{"n_layer": 13, "d_model": 256, "n_experts": 16, "experts_per_token": 1, "d_expert": 320, "d_shared_expert": 0, "activation": "swiglu", "moe_layers": [1, 3, 5, 7, 9, 11], "router_score": "sigmoid", "normalize_top_k": false, "routed_scale": 2.0, "balance_loss": 0.000366, "balance_bias": true, "router_bias": true, "init_std_router": 0.0212, "lr_router": 0.00214, "n_head": 8, "n_kv_head": 2, "head_dim": 32, "vocab_size": 8192, "norm": "rmsnorm", "norm_place": "pre", "norm_eps": 1e-05, "positions": "rope", "rope_base": 10000.0, "rope_fraction": 1.0, "qk_norm": false, "attn_scale": 0.177, "tie_embeddings": false, "parallel_block": false, "init": "normal", "init_std_qkv": 0.0297, "init_std_o": 0.0, "init_std_up": 0.0297, "init_std_down": 0.0, "optimizer": "soap_variant", "lr": 0.00293, "beta1": 0.95, "beta2": 0.99, "weight_decay": 0.094, "lr_head": 0.00726, "grad_clip": 2.0, "warmup_steps": 200, "schedule": "wsd", "decay_fraction": 0.927, "decay_shape": "linear", "final_lr_fraction": 0.1, "batch_tokens": 65536, "seq_len": 256, "doc_mask": false, "train_tokens": 255600000, "steps": 3901, "dataset": "wikipedia_en"}
Below are experts of layer 3 (counted from 0) of a mixture-of-experts language model. Rows are named router (the router's row for the expert), gate (a neuron's input weights, with its number), up (a neuron's input weights, with its number) and show model dimensions 128-255. Each number is 128 + 32 x the weight over its row's rms, rounded and kept within 0 to 255.
Before each expert's rows: a language model's description of what the expert responds to. This comes from a sample of Wikipedia text that the model never trained on.

# expert 9
It responds to: Digits in years. Individual digits inside numbers, chiefly the middle zeros and nines of years (2007, 1919, 1970s), plus times, scores and present.
router [129 153 116 149  90 163 176 138 125  89 115 133 143  79 110 100  91  66  76 145 158 146  95 125 155 143 136  65 154 163 136  87  87 142 159  92 101  96 120 129  73 129 141  99 148 152 140 144  82 128 127 228  86 132 117 153 148 115 135 144 146 125 188 134 168  53  63 113 133 115 117 105 140 129 114 144 128 108 157 137 108 104 150 170  66 161  78 130 199 121 116 161 141  60 128 105 117 148 111 112  75 107 140 112 226 112  87 113 143 116 115 151 140 100  76 135 191 110 108 189 120 176 135 168 149 146 169 115]
gate0 [ 78 115 137 139  67  54 109 153 109 146 155 130 124 122 132 139 143  82  95 128 125 134 133 154 185 114 139 105 111 122 124 157  84 150 153 153 115 100 120 160 156 145 133 120 178  75 106 147 110  63 128  99  87 205 102 142  97  89 168 145 113 170 114 171  87 111 163 142 155 121 115 153 194 121  73  87  53 113 110  80 135 117 116  97 134 110 119 105 112 135 104 174 109 107 137  83  75 109 105 192  36 164 151 141 151  98 209 123 133  77  70 117  99 105 145 105  86 138 126 166 128 130  78 155 168 142 142 184]
up0 [124 166  99 148 132 142 149 128 120 118 113 156 161 117 139 151 141 172 140 105 163  99 142 139 100 137 131 162 143  99 154  89 144 111  56  97 124 127 148 104  98 122 109 101 142 174 146 155 160 164 142 187 151  76 189 102 170 148 152 111 138  53 141 115 161 122 128 147  97 136 138 130  33 160 169 187 189 136 101 142 138 128 132 135 120 165 175 142 104  96 210  95 127 197  80 161 115 124 121 107 216  96  97 119 113 155  42 143 164 198 165 114 152 174  86 145 183 118 129 101 147 143 141 105  78 149 118  95]
gate1 [113  98  72  53 144 104 119 124 161 111 135 157 204 182 122 135 147 156 114 164 124 118 140 155  91 145 176 160 120 117  97 167  92 103  92 160 174 137 158 150  96  85 113 127  92 158  93 161 133 119 126 141 117 121 120  88 140 132 133 131 112 122 104 168 129 140 125 200 177  46  98 150 148 115 136 137 181  90 113 148 125  93 109 107 154 123 128 133 138 193 159 156  61 142  73 125 124 165 141 178  96 106 127  90  93 108 150  87 136 171 175  83  50 116 142  47 141  99 113 167  96 174 114  90 146 197 125 163]
up1 [131 121 107 119 114 112 156 165 179 106 175 115 136 109 120 167 154 126 115 169 143 113 103 111 158 118  91 107 142  95  97 169 162  88 151 124 182 183 105  90  98 185 179 132 176 165 112 144 105  87 153 151 102 124  95 131 141 126 132 110  81 148 157 152 132 118 106 133 140  52  66 146 164 165 140 151 115 187  64 122 117 127 127 122 151 156  86 122 191 121 117 153 109  98 187 105 143  29 155 130 127 131 113 121 104 155 105  44 106 177 134  73 161  84 127 143  92 124 123 163  83 129 179 140 142 125 137  94]
gate2 [169  84 134 122 152  86 101 151 135 126 144 127 123 149 129 193 138  96 147 108 113 106 129 130  92 102 165 130 105  71 119 121 141 152 111 147  84  68 144  86 149  84 137 158 143 119 142 135 142 141 104 148 106 123 112  52 151  97 145 107  76  92 153 145 122 188 118 140 126  83 123 128 189 129 100 175 157 120  83 150 149 117 142  61 132 141  87 116 168 141  88 105 149 125 101 119 120  95 165 108 192 159 104 163 171 183 138 109 133 116 125 101 141 127 124 165 153 124 155 134 108 185 140 117 161 109 151 172]
up2 [109 163 129 124 153  91 134 144  75 155 112 107 123  93 118 151 109  51 111 123 101 127  90 136  78  99 165 128 138 111  80 156 105 132 110  99  77  91 129 110 173 119 156 174 117 112  85  86 137 105  90 138 105  74 115  86 150 108 124 108 125  83 175  92 140 174 131 136 104 142 100 164 169 137  74 180  99  90 128 128  95 138  88  66 101 137 110 137 118 132  89 117 122 130  99 113 107 142 136  93 152 163 132 193 142 185  84  81 101 152 148 109  94 118 137 111 102 162 149 216 146 171 159 146 111 116 126 173]
gate3 [ 85 161 137 167 129 172 176 105 110 138 110 214 100 140 157 115  89 119 197 135 155 137 159  84  69 108 113 122 126 154 137 138 222 174 108 121 167 116  95 145 152 157  98 124  89 114  40  96 112  75 121 112 104 141 120 164  93 165  64  92  81 103 101 122 193  71  96 129  98  87 132 143 101 125 113 167 169  73 124  86 132 139 121  52 135 139 163  88 154  83 158 108  67  65 134 147  70 162  75 124 138 132 116  61 101 139 139 141 123  79 124 122 100 124 130 149 148 164  99 118  95 178 111 159 181 125 114 157]
up3 [141 130  87 195  90 154 136  95  74 165  75 122 126 149 146 141  89 105 180 151  63 104 141  49 131  90  98 104 111 135 109 102 126 124  85 137 146 163  81 148 195 156 121 153 150 188  88 115  91  79 128  97  88 173 151 149 151 169 109  50  84 151 111 102 146 153 153 113 114 144 186 137  91 147 139 127  93  90  97  68 180 120 158 108 104 123 122 106 157 148 154 110 121 145 188  91 104 142  89 120 128 114  99 185 152 158 111 163 147 114 148 134 102  77 106 134 165 137 168  86 111 166 126 154 103 119  86 166]
gate4 [111 132 116 117 141 110  84 144 148  46 181 156 195 168 159 144 113 120 156 126 139 114 142 147 151 123 149 130 120 147 126 129 184 141 123 144 115 148 145 232 153 126 159 163 151 113 124 180  90 107 134 147 119 114 135 125 164 134 143 175  89 182 152  90 123 137 145 107  92 175 136  98 108 174 119 118 125 120 118 153 139  94 136 203 138 148 135 158 117 138 105 181 176 110 124  98  56  92 175 165 116  86 113  75  95 135 175 203 170 107 151 129 134 147 136  41  99  56  94 160 137 102  77 157 114  96 138 138]
up4 [119  60 132 146 129 191 107 141 148 135 128 165 116  94 107 112 155 128 133 165 171 153  94 112 122 167 107 114 108  89 122 185  86 113 102 122 137 121 171  95 150 166 110 162 101 139  92 161 135 111 183 116 130 141 226  92 112 115 132 123 161 112 160 132  80 144 111 104 115  90  87 171 115  56 108 102 104  46 135  74 139 200  83 175 118 115 125 158 123 122 123 104 104 149  91  86 163 109  81 110 106 178 108 117 148 110 134  73  65 135 103  64 145 113 157 155 131 157 163 159 140 111 162 126 145 118 128 167]
gate5 [137 104  73 166 128  95 153 187 128  85 196 164 130 139 121 141 175 168 134 253 133 128 111 102 143 151 136 139 137 153 146 114  87 116 101  76 150 135 178 104 142 113 122  92  97 112 130  83  94 112 151 154 100 136 142 120  98 155 134  65 102 181 184 119 104 166  89 162 138 141 122 159  83 119 133 160 192 120 146 156 132 116  95 143  66 121 136 131 131 164 192 114 137 145 143 137 145 176  92  94 125 129 143  76  78 103  95 120 151 166 116 133 128 107 144 110  89  98 113 104 124 158 137 215 107 158 140 146]
up5 [ 81 183 168 196  87 101 106 163 133 155 129  80  75 124 155 109 114 147 123 146  91 139  88 162  51 121  96 103 105 154 116 193 201 136 117  89 118 106 153 144 170 121 131  79 139 157 232  97  99 178 147 126 106 101 103 146 145 115 152  98 101 127 134 142 117 187 170 103 147 131 150 184  96 172 124  88 138 176 122 133 111 146 103 154  88 117 135  97 159 130 104  79 169 120 139  53 119 174 148  68  88  72  85 131 134 106 207 160 158 149 164  70 110 108 148 173  99 138 102 174  74  97 162 106 189 150 160 107]
gate6 [226 117 126 176 144  82 121 178  97 134 112  65 109 120  76 121 119 142 131 159 160  99 186 172 156 120 193 123 171 104 145 161  86 171  84 132 157 166 109 158  99 150  92 115 153 105 107  79  99 127 135 183  98  99  75  81 121 129 103  84 114 149 148 120  84 113  97  82 134  92  90 140 134 136 168 161 106 130 134 108 148 140 123 115 112 104 102 146 149  87 134 114 143 162  98  88  76 112 162 144 112 140 117  91 153 147 171 143  87 123  75  86 136 126 139  71  71 105 188 106  92 191 135 117 184 164  88 139]
up6 [ 96 128 112 102 177 105 121  69 111 156 123 143 123 167  98 112 202  63 135 117 114  94 136  88  72 177 123 100 177 134 169 109 130 177  94 147  97 112  73 171 161  88 137 101 161 125 112 157 145 143  95 155 139 131 105 133 104 121 145 132 112 103 115 162 140 100  93  95  97  97 161 194  69  52 117 139 124 121  64 126 145 133  69 114 161 115  90 144 176 119  92  91 102 145 152 154 160 102 103 175 134 130 115 144 111 163 122 118 101  75 157 148 148 183 123 168 159 128 114 141 125 129 150 154 183  89  91 100]
gate7 [136 134 106 112 175 148  89 153 247  92 130 132 143  61  89 131  85 142 178 125 154 209  81 148 138  99 119 122  62 148 114  96 116 151 151  78 170 141 111 100  96  82 109 127 130 142  91 123 120 114 166 127 126 182 106 140 182 165 111  93 150 191 186 164 109 147 134  94 141  94 133 139  57 166 144 131 113  83 106 177 174 135 119 135 129 151 133 161 132 127 158 117 177 157 102 144 179 137  87 144 119  92  95 130 131 155 169 127 123  86 121 119 170  79 192  74 148 144 147 126 174 124 144  65 153  86 104 103]
up7 [127 131 132 105 133 175 107 135 131 131 141  76 132  69  53  81  84 142 139 168 102 193 108  88 195 116 153 153  82 165 137 103  91  96 165 114 158  61 135 105  89 108 112  89 124 189 118 122 108 112 188 157 115 128 159  98 140 130 160 148  85 155 153 148 107 106 175 134 158  68 190 102  36 183 135  76  85  75  59 127  85 124 167 162 179 108 135 127 116 126 165  85 181 160 174  71 120 127  85 109 155 128  94  89 137 106 107  92 104 120 165  73 108 103 151 114 108 183  84 124 135 145 136 122 120  91  86  95]
gate8 [141 116  72  64 104 125 158 153  89 159 117 145  60 161 100  74 130  90 141 140 116 109 116  99 168 170 178 151 107 134 101 131  91 124 136 119  73 138 145 131 101 143  62 123 199 152  74 116 108  88 117 123 175  97 126  84 126 142 156 146 109  62 152 171  87 128  99 126 105 127 174 120 120 122  87  84 130 169 144 114  35 139 190 138 156 152 129 100 128 125 185 155 177 140 107  78 155 159  68 133  80 133 109 146 126 163  95 160 116  97 168  81 133 108 140 143 143  93 149 171 114  90  83 141 146  93 142 101]
up8 [147 186 111 135 133 109 111 142  85 143  98 125 149 151  92 148  71 206 106 118 108  86 183 105 151 186 122 160 101 150 125 203 111 149 111 180 117 119 172 159 153 166 120 179 160 192  86 108  89  76 145 170 135 131 116  61  90  71 147 126 146 133 113 106 130 172 125 111 120 175 124 143  89 104 121 151 132  98 124  83 138 101 160 158 117 142 136 113  81  87 122 152 196  93  96 123 119 130 127 162 116 190  36 129 136 136  95 124 135 141 154 151 107 139 149 131 111 119 101  94 114  84  92 151 106 170 157 136]
gate9 [125 131 100 145  64 100 150 122 104 130 193 140 140  98 188 107  79  63 135 128 108 150 118 112 192 168 114 165 137 145  96 157 140 131 162 180 151  79  93  96 100 111 125 144  97 159 140  44 108 133 123 175 125 208 112 157 140 164 183 178 127 130 104  90 104 182 175 118  87 149 121  93 110 140 116  65 173  97 118 155 151 128 109 159 172 126 119  81  96 160  78 132 110 109 119 121  95 132 126  59 152  83 182 107 170 122 143 105 127 132 145 131 133 115 147 132 133 126  94 140 138 140 164 196 160 153 133  90]
up9 [139 106  63 101  93 124 127 101 147 142 172 154 103 107 123 112 108 100  49 117 104 127 169  81 176 133 107 193 127 180 133  78 168  82 155 134 109 124 153 106 125 180 133 137 118 142 126 129 104  97 173 133 171 177  97 150 102 106 190  87  60  75 147  94 126 125  85 117 109 123 118 105 146 126 179 130 105  98 151 177  87 155  93 150 111 147 169  94 118 171 132  82 106 140 143 146 112 159  82 134 112 171 153  49 125 106 103  95  85 130 149 160 142 161 137 133 101 182  80 154 193  93  92 118  96 117 107 137]
gate10 [116 116 144  78 124 135 101  70  62 108 142  86  67 188 148 129 162 128 219 105 118 149 125  95 153 181 114 176 144 133 103 102 170 164 108 149 101 151 150 150 134 150 119 122  79 101 141  99 108 150 165 175 155 191  72  91  91 140 100 158 107  97 121 186 119 127 126  56 208 131 186 144 176  94  98 165 179 131 128 176  91 117  86 147  99 105 146 110 138 125 131  89 157 114 119 141 184  81 119  59 144  99 126 151  69 109 188 164 114 126 140 132 111 135 151  96  96 112  98 179 102 132 127 108 116 164 142 179]
up10 [133 134 104 137  97 115 186  89  49 150  93 117 103 173 116 158 181 134 128  84  85 134 162 104 119  93 116 180  85  97 101 171 147 124 163 109  86 162 171 136  58 150 123 136  99 126 121  84 162 129 154 131  80 155 175 116  87 163  76 122 118 179  89 166 157 128 148 107 219  60 111 121 162 187  90 165 131 166  58 142  84 152 110 109 145  96  88 147 165 109 193 118 123  86 157 103 109 102 191 105  84 148 117 169  83 163 174 166 122 101 135 139 187 145 119 100 165 140  82 158 125 117 133 178  52 122 139 149]
gate11 [171 112 157 123 125 180 164  41 104 180 189 133 119 100 178 131 164 143 138 158 173 147 112 105 109 126 114 115 181 155 159 137  78 141 129 192 158 108 109 121 180 111 136 108 136 103 133 164 109 102 128 123 154 151 138 182 168 228 130 126 152 136 158 151 130 122  98  79 131 129 145 120 104 153 122 156 141 124 102 133  87 178 137 125 147 168 125 178 115 145 130 168  81 165  86 124 153 137 157 122 149 179 100  93 156 121 137 114  73 116 131  36 162 204 138 161  68  98 177 141 161 152 126 143 125 168 164 103]
up11 [153 134 130  88 136 144 123 153 125 166 110 145 113 112 130 138 125 192 107 162 174 141 113 172 105 135 138 110 164 171 108 183 128 170 130 115 152 169 163 102 140 117 144 157 133 125 177 137  97  87 103  72 148 190 104 122 186 200  92 108 139 148 141 159 115  96 104 128 153  84 151 144 148 180  77 154 163 134  94  95 122 149 101 104 144  95 146  96  62 169 138 193 137 189  95  87  83 142 127  97 146 158 147 122 113 105 150 126  93 182 130 135 153 189 109 107 115  90 124 177 120 137 133  94 161 146 165 149]
gate12 [130 101 113 114  86 160 146 124 124  98 115 136 102 111 113 118 154 114  67 140 172 126 184  98 145 155  84 152 137 147 148 137 104 156 101 124 137 164 133 196 150 142  58 119  96 157 105 187  91 134 132 155 125 118 141  91 152 120 145 125  92  72 135  87 112 148 107 122 102 158 119 102 125 185 110 124 169 105 129 102  93 118 109  89  80 187 131  98 132 165 134 133 122  82  93  57 107 134  36  91 166 150 156  90 154 143 145  73 114 174 118 162 206  90 187 105 116 129 130  87 119  87  77 103 123 143  79  42]
up12 [123 136 137  92  80 140 134 123 141  96 101 132  46 112 133 154 163  99  83 138 129 160 128 101  78 177 127 111 162 101 137 167 116 139 134  84 158 149 139 151 125 121  77  93  99 162 101 200 100 122 155 141 110 127 159  58 146  95 133 102 143 102 134 107 120 128 134 134 133 163 148  51 128 204 127 151 116  92 107 121 126 127  89 115  80 161  90 115 138 143 151 160 147  49 123  52  88 117  69  89 162 141 154  82 161 126 155 107 163 172 117 150 169  64 173 120 130 173 167 110 130  70  71 110 147 140 156  64]
gate13 [108 144 101 111 142 190 101 179  94 153 169 179  93 115 107  68  68 143 106  80 122 127 108 127 121  80 124 131 199 125 129 112 101  96 144 115 172  83 130 182 142 153 148  74 121  89 134 158  87  91 168 139 126  63 148  95 124 139 116 135 105 115 164  98  83 139  88  99 153 145  81 104 124 141 134 130  73 131 221 106 104 168  83 161 148 132 120 101 156  94 140 124 110 112 111 101  87 134 142 117 100 121 196 141 122 127  90  83 126 159 139  78 132 140 140 129 115  99 111 139 132  75 122 118 180 174  97  70]
up13 [ 91 110 120 167 128 155 146 202  74 151 138 129  98 131 141 148  74 136 124 115 166 154 132 135 165 145  79 125  96 127 152 176 102 137 122 105 133 147 130 159 166  96 157 117 113 111 149 125 117 135 140 117 115 139 121 131 151  89  94 183  95 101 162 133  72 133  91 120 111 145 117 142  61 154 154 144  77 161 209 114 165 125 152 135  83  91  84  41 163 105 126 147  54 120  98  88 150 190 134 152  87 145 153 174 198 144 119  64 149 119 108 112 179 155 177  98 201 146 143 120 123 132 109 128  99 181 154 117]
gate14 [144 133 144 125 140 129 143 148 155 144 118 155 126  94 141 117  95  89 147 183 187 139 143 120 161 182  69  99 152 112 174 116 183 165 150  92 188 101 123 137  60 130 128 121 116 134 136 120 128 142  95 125 160 179  96 119  99 113 148 129 182  97 144 127 132  52 166 162  90 152 108 132 170  94 133 132  36 111 122 165 145 119 166 137 150 112 124 119 152 155  97 178 101 120 174 129 138 109  96 118 174 176 130 151 113 117 158  88  79 126  52 135  72 129 126  86 170 173  78 152 141 183 116 113 120 124 137  97]
up14 [144 142 142 122 137 135 117 131 158 120 112 154 103  96 144 107 106  82 140 169 144 128 125 139 136 150  99 104 113 131 173 120 149 143 163 102 207 127 143  93  74 141 161 154 123 100 154 108 119 201 111 154 147 205  82 110  88 108 171 150 134 106 115 148 133  86 145 171  63 196 154  81 159 105 107  99  54 105 136 141 160  70 189 148 125  89  90 143 169 143 150 196  75 148 139 156 134  93  95 103 126 157 108 129 130 119 190 116  59 156 104 125  87  99 129 135 198 152  92 132 127 144  84  87 158 138 158 128]
gate15 [102 110  79  89 171 131 156 105 180 107 125 128 111 153 140 118 124  86 122 139  91 140 173 128 106 125 140 144  71 141  98  84 128 228 107  98 198 121 115 101 138 128 126 194 125  82 150 136 120 129  81 126  40 143 130 142 131 165 139 144 175 132 139 152 132 107  49 133  75  91 119 161 114  85 151 112  55 119  84 162 138 148 127 149 109 126  93 171 214 146  88 130 101 115  86  88 202 111 110 118 133 159 156  86  92 106 200 163  77  84 157 138 122  86 147  99 118 154  82 166 131 132 143 124 155 114  80 106]
up15 [132 134 151 167  84 123  94 115  94 160 118 107 176 141 136 115 126 133 149 115 123 163  95 141 145 137 106 155 197 127 134 147 146  59 100 159  45 119 149 206 122  81 128  90  97 155 118 129 105  92 171 125 185  82 155 120 113 100 114 119  84  86 106 103 136 162 224 133 133 131 113 112 147 133 111 154 236 163 148 108 105 132 143 132 154 125 140  94  27 126 149 135 133 114 193 131 108 115 183 130 115 122 133 141 146 164  61  94 163 182  96 114 103 132 118 137 166  72 150  98 117 128 100 146 143 142 189 150]
gate16 [108  99 124 139  84 221 131 193 167 134 171 148 132 128 101 113 130 138 109 207 109 158 105 134 148 182 146 185  76 195 126 138 128 123  82 125 186 157 104 134 161  91 108 153 102 157 109 180 107 137 123 111 144 113  99 136 147 137 152 110 143 184 218  89 101 102  93 107 141 154 185 123 114 110 161  89 172 129 162 146 151 138 128 170 147 162 141  97 154 121 155 106 143 142 146 111 134 144 160  75 137  99 121 133 175 159 131 210 107 193 129 107 172 106 154 130 120  62 202 134  59 138 165 171 112 162 106  74]
up16 [167 103 135 133 144  57  99 129 119 128 151 104 139 123  94 116 128 109 149 119 158  96 177 136 147 177 111  93 181  87 142 185 153 174 134 152 124  85 136 139 125 115 181 152 150 165 150  52 120 155 117 176 159 135 139 123 100 115 109 146 114  87  84 160 152 142 145  89 129 128  97 193 159 122  93  94 118 148 100 145 156 152 142 177 114  78 177 140  83 167  93 142 103 106 127 142 101 104 140 162 147 140 150 104 154 128 102  42  92 146 124 112  31 147 136  62 157 182 115  50 100 149 102 149 146  79  87 161]
gate17 [ 83  88  92 105 197 110 120 116  86 169 184 115 151 112 116 132 103  89 101  98 151 118 126  82 177 189 123 147  97 131 124 101 150 150  99 189 119 153 131  50 141 124 126 169 134 157 108 172 145 151 160  62 173 126 128  71 165  99  94 141 134 120  98  91 162 110 157 139 118  57 121 154 164 187 103 102 136 135 147  91 163  69 132 112 153 104 149 119  95 118 190 155 123 149 152 118 145  94  99 147 116  63 138 128 164 194 118 101 119 101  83 128 137  93 142 172 140 135 161 127 108 202 153 109 146 133 109 124]
up17 [143 104 109  95 108 100 117 126 147 126 113 116 160 128 136 148 171 128 115 128 133  80 114 126  45 104 117 124 119 149 121 109 112 132 151 114 111  75  98 195 149 130 120 100 126  85 131 143 132  98 122 151 124 179 119 169  95  91 176 122 160 134  97 145 110 125 145 112  78  81 100 169 113 124 159 128 118 130 154  88 107  95 101 115 113 117 201 162  82 140 120 134 114 140 179  89 122 112 145 103 110 142  76 104 102 152 115 119 155 166 143 130 111  88  77  67  60 177 189 165 165 113 143 174  55 114 171 138]
gate18 [144 162 185 122 110 148 107 109  84 180 136 101 112 130 132 123  84  67 127 117 149 158 124 139 150 182 128  36 118 116 111 160 115 137 114 202 154 179 150 136 107 129 107 137 123 162 149 151 129 193  91 223 169 105 150 171 161 110 165  53 185 136 161 166 141 144  69 140 120 142 159 140 212 107 117 115 151 145  94 108 112 130 144 169 100 133 192 100 149 114  96 188 108 108 130 139 120 163  86 103 119  97  99 159 180 113 180 140 141 127 123  97 102 124 184 113  77 167 131 117 143 105 114 159  57 151 171  85]
up18 [138 110 126 158 137 124 106 121 146 137 161 170 127 137 105 108 188 162 113 113 119  88 104 173 110 125 162 236 123 131 110  77 142  91 156 121  88  82 138 111 110 144 133 118 147 128  92  85 143 105 107  90  60 161 114 102  44 193  54 163 112 155 107 113  72 148  98 114 155 141 122  87 124  92 161  83 157 152 135 164 181 103 134 175 125 134 115 145 109  98 192  50 158 106 118 151 110 175 187 110  82 142 161 123 130 135  82 131 108 150 153 150 179 206 108 137 140 100 150 146 153 136 166  87 136 118  93  98]
gate19 [166  94 113  99 175  65 167 131 133 116 171 121 144 131 122  89  77 125 115  85  44 134 161 141 150 158 168 115 179 151 176 129 189 123 108 112 127 123  57 173 127 143  74 165 138 153 123 109 133 137 110 127 142 127 166 125 104 125 135 168 113 135 139 121  99  81  51  97 143 122 123 123 130 106 139  85 103 169 109 120 124 107 108 135  68 124 179  87 112 110 110 111 121 104 129 137 165  39 136 140 147 167  52 161 184 102 129 169 152 161  86 131 181  59 132  41 119 177 134 128 146  90 102 194  82 122  63  82]
up19 [106 174 166 139 167 142 126 156 141 123 118 101  90 129 150 162 157 130 143 111 169 110 172 136 128 132 124 119 127 137  86 126 118 136 172 140 162 170 217  76  97 123 166 103 102 115  96 134  77 109 162 195 140  92 134 184 141 110  92 126 154 106 145  74 130 134 174 169 120 164 160 136 130 132 145 187 156 136 184 113 123 109 155 105 166 148  69 147 152 156 132 169 147 122 164 135 117 243 109 147  87 168 180 100 119 164  90  80 143 146 168 157 127 175  74 184 132  84 103 154 103 199 111  86 167 122 156 106]
gate20 [ 65 110  94 143 160 183 128 116 128  77 121 122  89 151 151  72  94 153 134 187 111 140 122 123 145 202 152  86 111 138  95  75 161 118 122  65 122 112 139 171  95  93 100 162 134  82 164 158 163 151 121 178 136  86 156 113 119 153 190 156 141 129 167 168 134 178 138 148 129 144 106 113 103 142 136 197 127 146 107 146 144 132 173 119 159 104 134 105 148 139 127 123 116  82 166 128 114  89 171 191 209 139 122 151 122 141  46  62 204  88 130 109 200 139 125 145 106 173 174 119 151 107 185 139 112 127 115 162]
up20 [119  99 103  91 122  86 100  66 127 121 132 135  93 165 112 127 126 158 108  16 173 163  86 120 142 145 113  60 111  94 151 146 142 122 110  97 123 105 121 115  89 149 112 127 121  93 134 184 108 120 110 145 151 164  63 159  95 103  85 130 161  59 105 117 144 130 145 111 121  66 167 138  87 100 126 197  97 162 129  90 167 138 183 140 102 141 114 183 150 108 116 122 171 139 136 118 171  38 105 121 123 101 165 136 180 124 140 108 114 124  79 113 184 157 135 130 137 187 145 135 139 148 144 137 144 128 101 139]
gate21 [ 72 144 134 119 107 146 126 103 114 148 133 115 108 126 171 162 115  50 179 159  89 161 132 119  95  98  91  77 121 135  97 139 104 111 136 156 123 128 151 158 175 169 118 189 146 137 189 113 124  69 133 130 162 166 104 207 143  95 135 161 130  79 102 102  87 128 135 168 176 109 128 156 155 166 157 118 132 121  90 215 126 119 148 112  99 150 115 234 169 113  45 150 128 140 132  90 170 147  76 136 122  85 133 122 123 155 108 112 111 146 166 135 173 161 110 133 145 147  87 128 117 142 135 159 168  82 147 171]
up21 [192 131 125  93 183  95 135 156 115 129 117 133  85  97  87 129 167 173  34  81 172 131 147 110 154  86 157 206 142 132 159 143 174 155 153 128 134 136 115 104 100  72 176  88  95 129  82 169 140 161 139 111  75  75 176  75 169 116  97  66 134  92 180 176 166 142 105 115  74 180 124 139  94 129  79 135 102  90 128 108 124 111  90 127 111 107 161  86  89 137 224  94 114 151 195 137  93 123 146 108 142 181  91 115 128 100 114 117 156 135 128 101  88 124 141 114 109 126 142 142 149  92 152  86  78 155  49  83]
gate22 [140  66  70 154 160 148 105 100 128  90 142  90 127 153 138 158 117 171 122 167 179 105 145 117  83 115 106  61 146 159 107  74 108 172 143 177 133  92  84  62 103 200 147 107 121 142 171 175  94 146 113  95 167  96 154 101 169 107 154 154 149 120  96  90  63  92 148 164 110 135 153 144 168 153 151 130 132 162 118 105 112 116  77 165 127 146 133 131 109 150  83 139 122 200  54 139 145  86 158 113 127 156  94  89 123  93  77  98 123 163 117 105 108 126 103 129 155 112 109  89 134 158 217  94  92 114 143 118]
up22 [130 142 119 144 109 150 137 162  99 151 110 159 157 103 163  34 117 113  79 122 125 202 147 131 162 120 138 205 182 144 169  83 119  96 147 157  78 185 117 158 148  43 137 124 128 112 169  85 151 160 129 139 154 133 135 210 156 133 106 137 137 144 162  88 222 165 116 159 155 121 116  85 153 178 120 146 110 157 145  92 165  71 144 123 182  88 123 104 163 159 108  99 141 197 165 150 139 136  88 114 148  31 188 143 175 111 161 138 133 121 119 161 144  82 179 147  98 154  95 108 101  94 117 169 167 116  92 114]
gate23 [108 112 156 120 147 116 115 174  78 157 163  68 117 152 174 108 120  96  79 136 106 142 240 149  91 139 115 191  51 152  67 123  88 132 146 132 117 204  68  92 140 126 112 168 144 153 113  81 153 150  89 113 127 112 109 162 122 137  90 104 158 158  93 132 143  92 115 167 105 112 133 123 134 127 141 105 121 166 176 183 129 102 197 115 130  63 142 139  93 182 119 164 152 109 106  82  97 101 124 136 116 166  77  75  98 152 151 107 143 108 150 129 129 102  93 105 119 128  58 120 165 128 107 130 166 152  98 150]
up23 [129 108 150  94 116  91 146 171 150 154 107  68 163 145 148  77 161 114  71 106 128 152 191 116  95 118  76 153 112 194  56 115  57 142 122 138 127  86 128 131 138 170  42 169  85 123 112  93 145 129 110  85  76 104 144 129 146 115 122 155 156 115  99 128 142  69 101 177 104 118 114 131 102 122 135  77 168 102 151 170 125 137 212 129 111  58 145 148 107 129 117 151 121 113 146  88  87 101 177 129 104 102 101  97  96 167 107 151 138 130 127 127 137 134 101 116 126 143  74  89 147 126 115 192 103 127 104  89]
gate24 [143 104 143  64 144  86  70  72 176  90 135 111 142  84 194  79 148 159 152 117 168 144 117 148 107  90 117 139  81  91  96  78 153 153  79  62 129 132 157 125 161 155  83 146 111 115 186 129 114 167 177 174 106 103 140 140 135  94 143 133  82  92  78 154 174 177 169 152 114 102  97 172  86 162 153 178 136 108 147 158 171 140 126 153 145 119 210 202  86 140 117 131 159 152 123  82  93 143 194  94 103 111 159 103  87  54 125 178 163 128 131 109 159 132 115 157 126 122 109  92  78  96 145 106 150 152 143 173]
up24 [167 192 152 173 163 103  98 152  65 139 132 147  64 129 103  91 127 156 160 203 112 102 153 179 103 117  96 129 146 178 158 131 146 111 142 112 158 115 162 144 136  66 116 127  62 101 166 143  82  93 146 131  78  99 132 154  96 137  94  79 117  44  98 136 181 128 131  67 151 113 131 122 125 118 117  78  89 104 182  86  79 123 106 178 107  94 140 128 174 140 130 160 103  78 111  93 125 137 100 191 152 162  98 142 167 179 105 113  63 157 105 151 125 147 117  88 135 118 124 134 146 103 121  92 128 125 180 116]
gate25 [129 145 154 145 124 115 137 128 104 131  80 156 156 121 156 144 145 136 150  90 166 150  87 108 149 103 107  78 118 173 125 126 107 133 147 139 129 152 137 115  74 131 130 143 181 190  96 151 140  76  93 138 147 112  95 132 134 167 133 175 111 152  76 146  88 151 112  67 136  96 182 123 103 180 111 148 227  90  66 124 150 122 103 152 167 146 105 102  72 130  88 150 128 140 195 161 103 113  80 106  96  38 147 119  59 107 173 135  98 115 117  52 124 117  76 172 111 133  93 105 157 112 178 175 157 114 126 181]
up25 [170 124 102 140 154 179 172 112 130 116  94 100 154 115 139  83 164 115 123 145 144 140 155 159 120 126 152 122 118 162 141 133 104 132  96 121 125 115 149  94 130 136 137 117  73 120 156  76 116 117 110 126  96 126 127 143 181 181 115 119 117 126 148  82 111 124 122 158 100 116  60  73 134  82 151 158 111  85 161 123  89  94 145  88 144 138 146 197 145 141 143  99 168 133 117  66  89 158 172 161 149 184 149 145 135  78  78  94 158  89 134 193  74 111 176 156 150  88 113 143 111 151  81 152 146 159 156 120]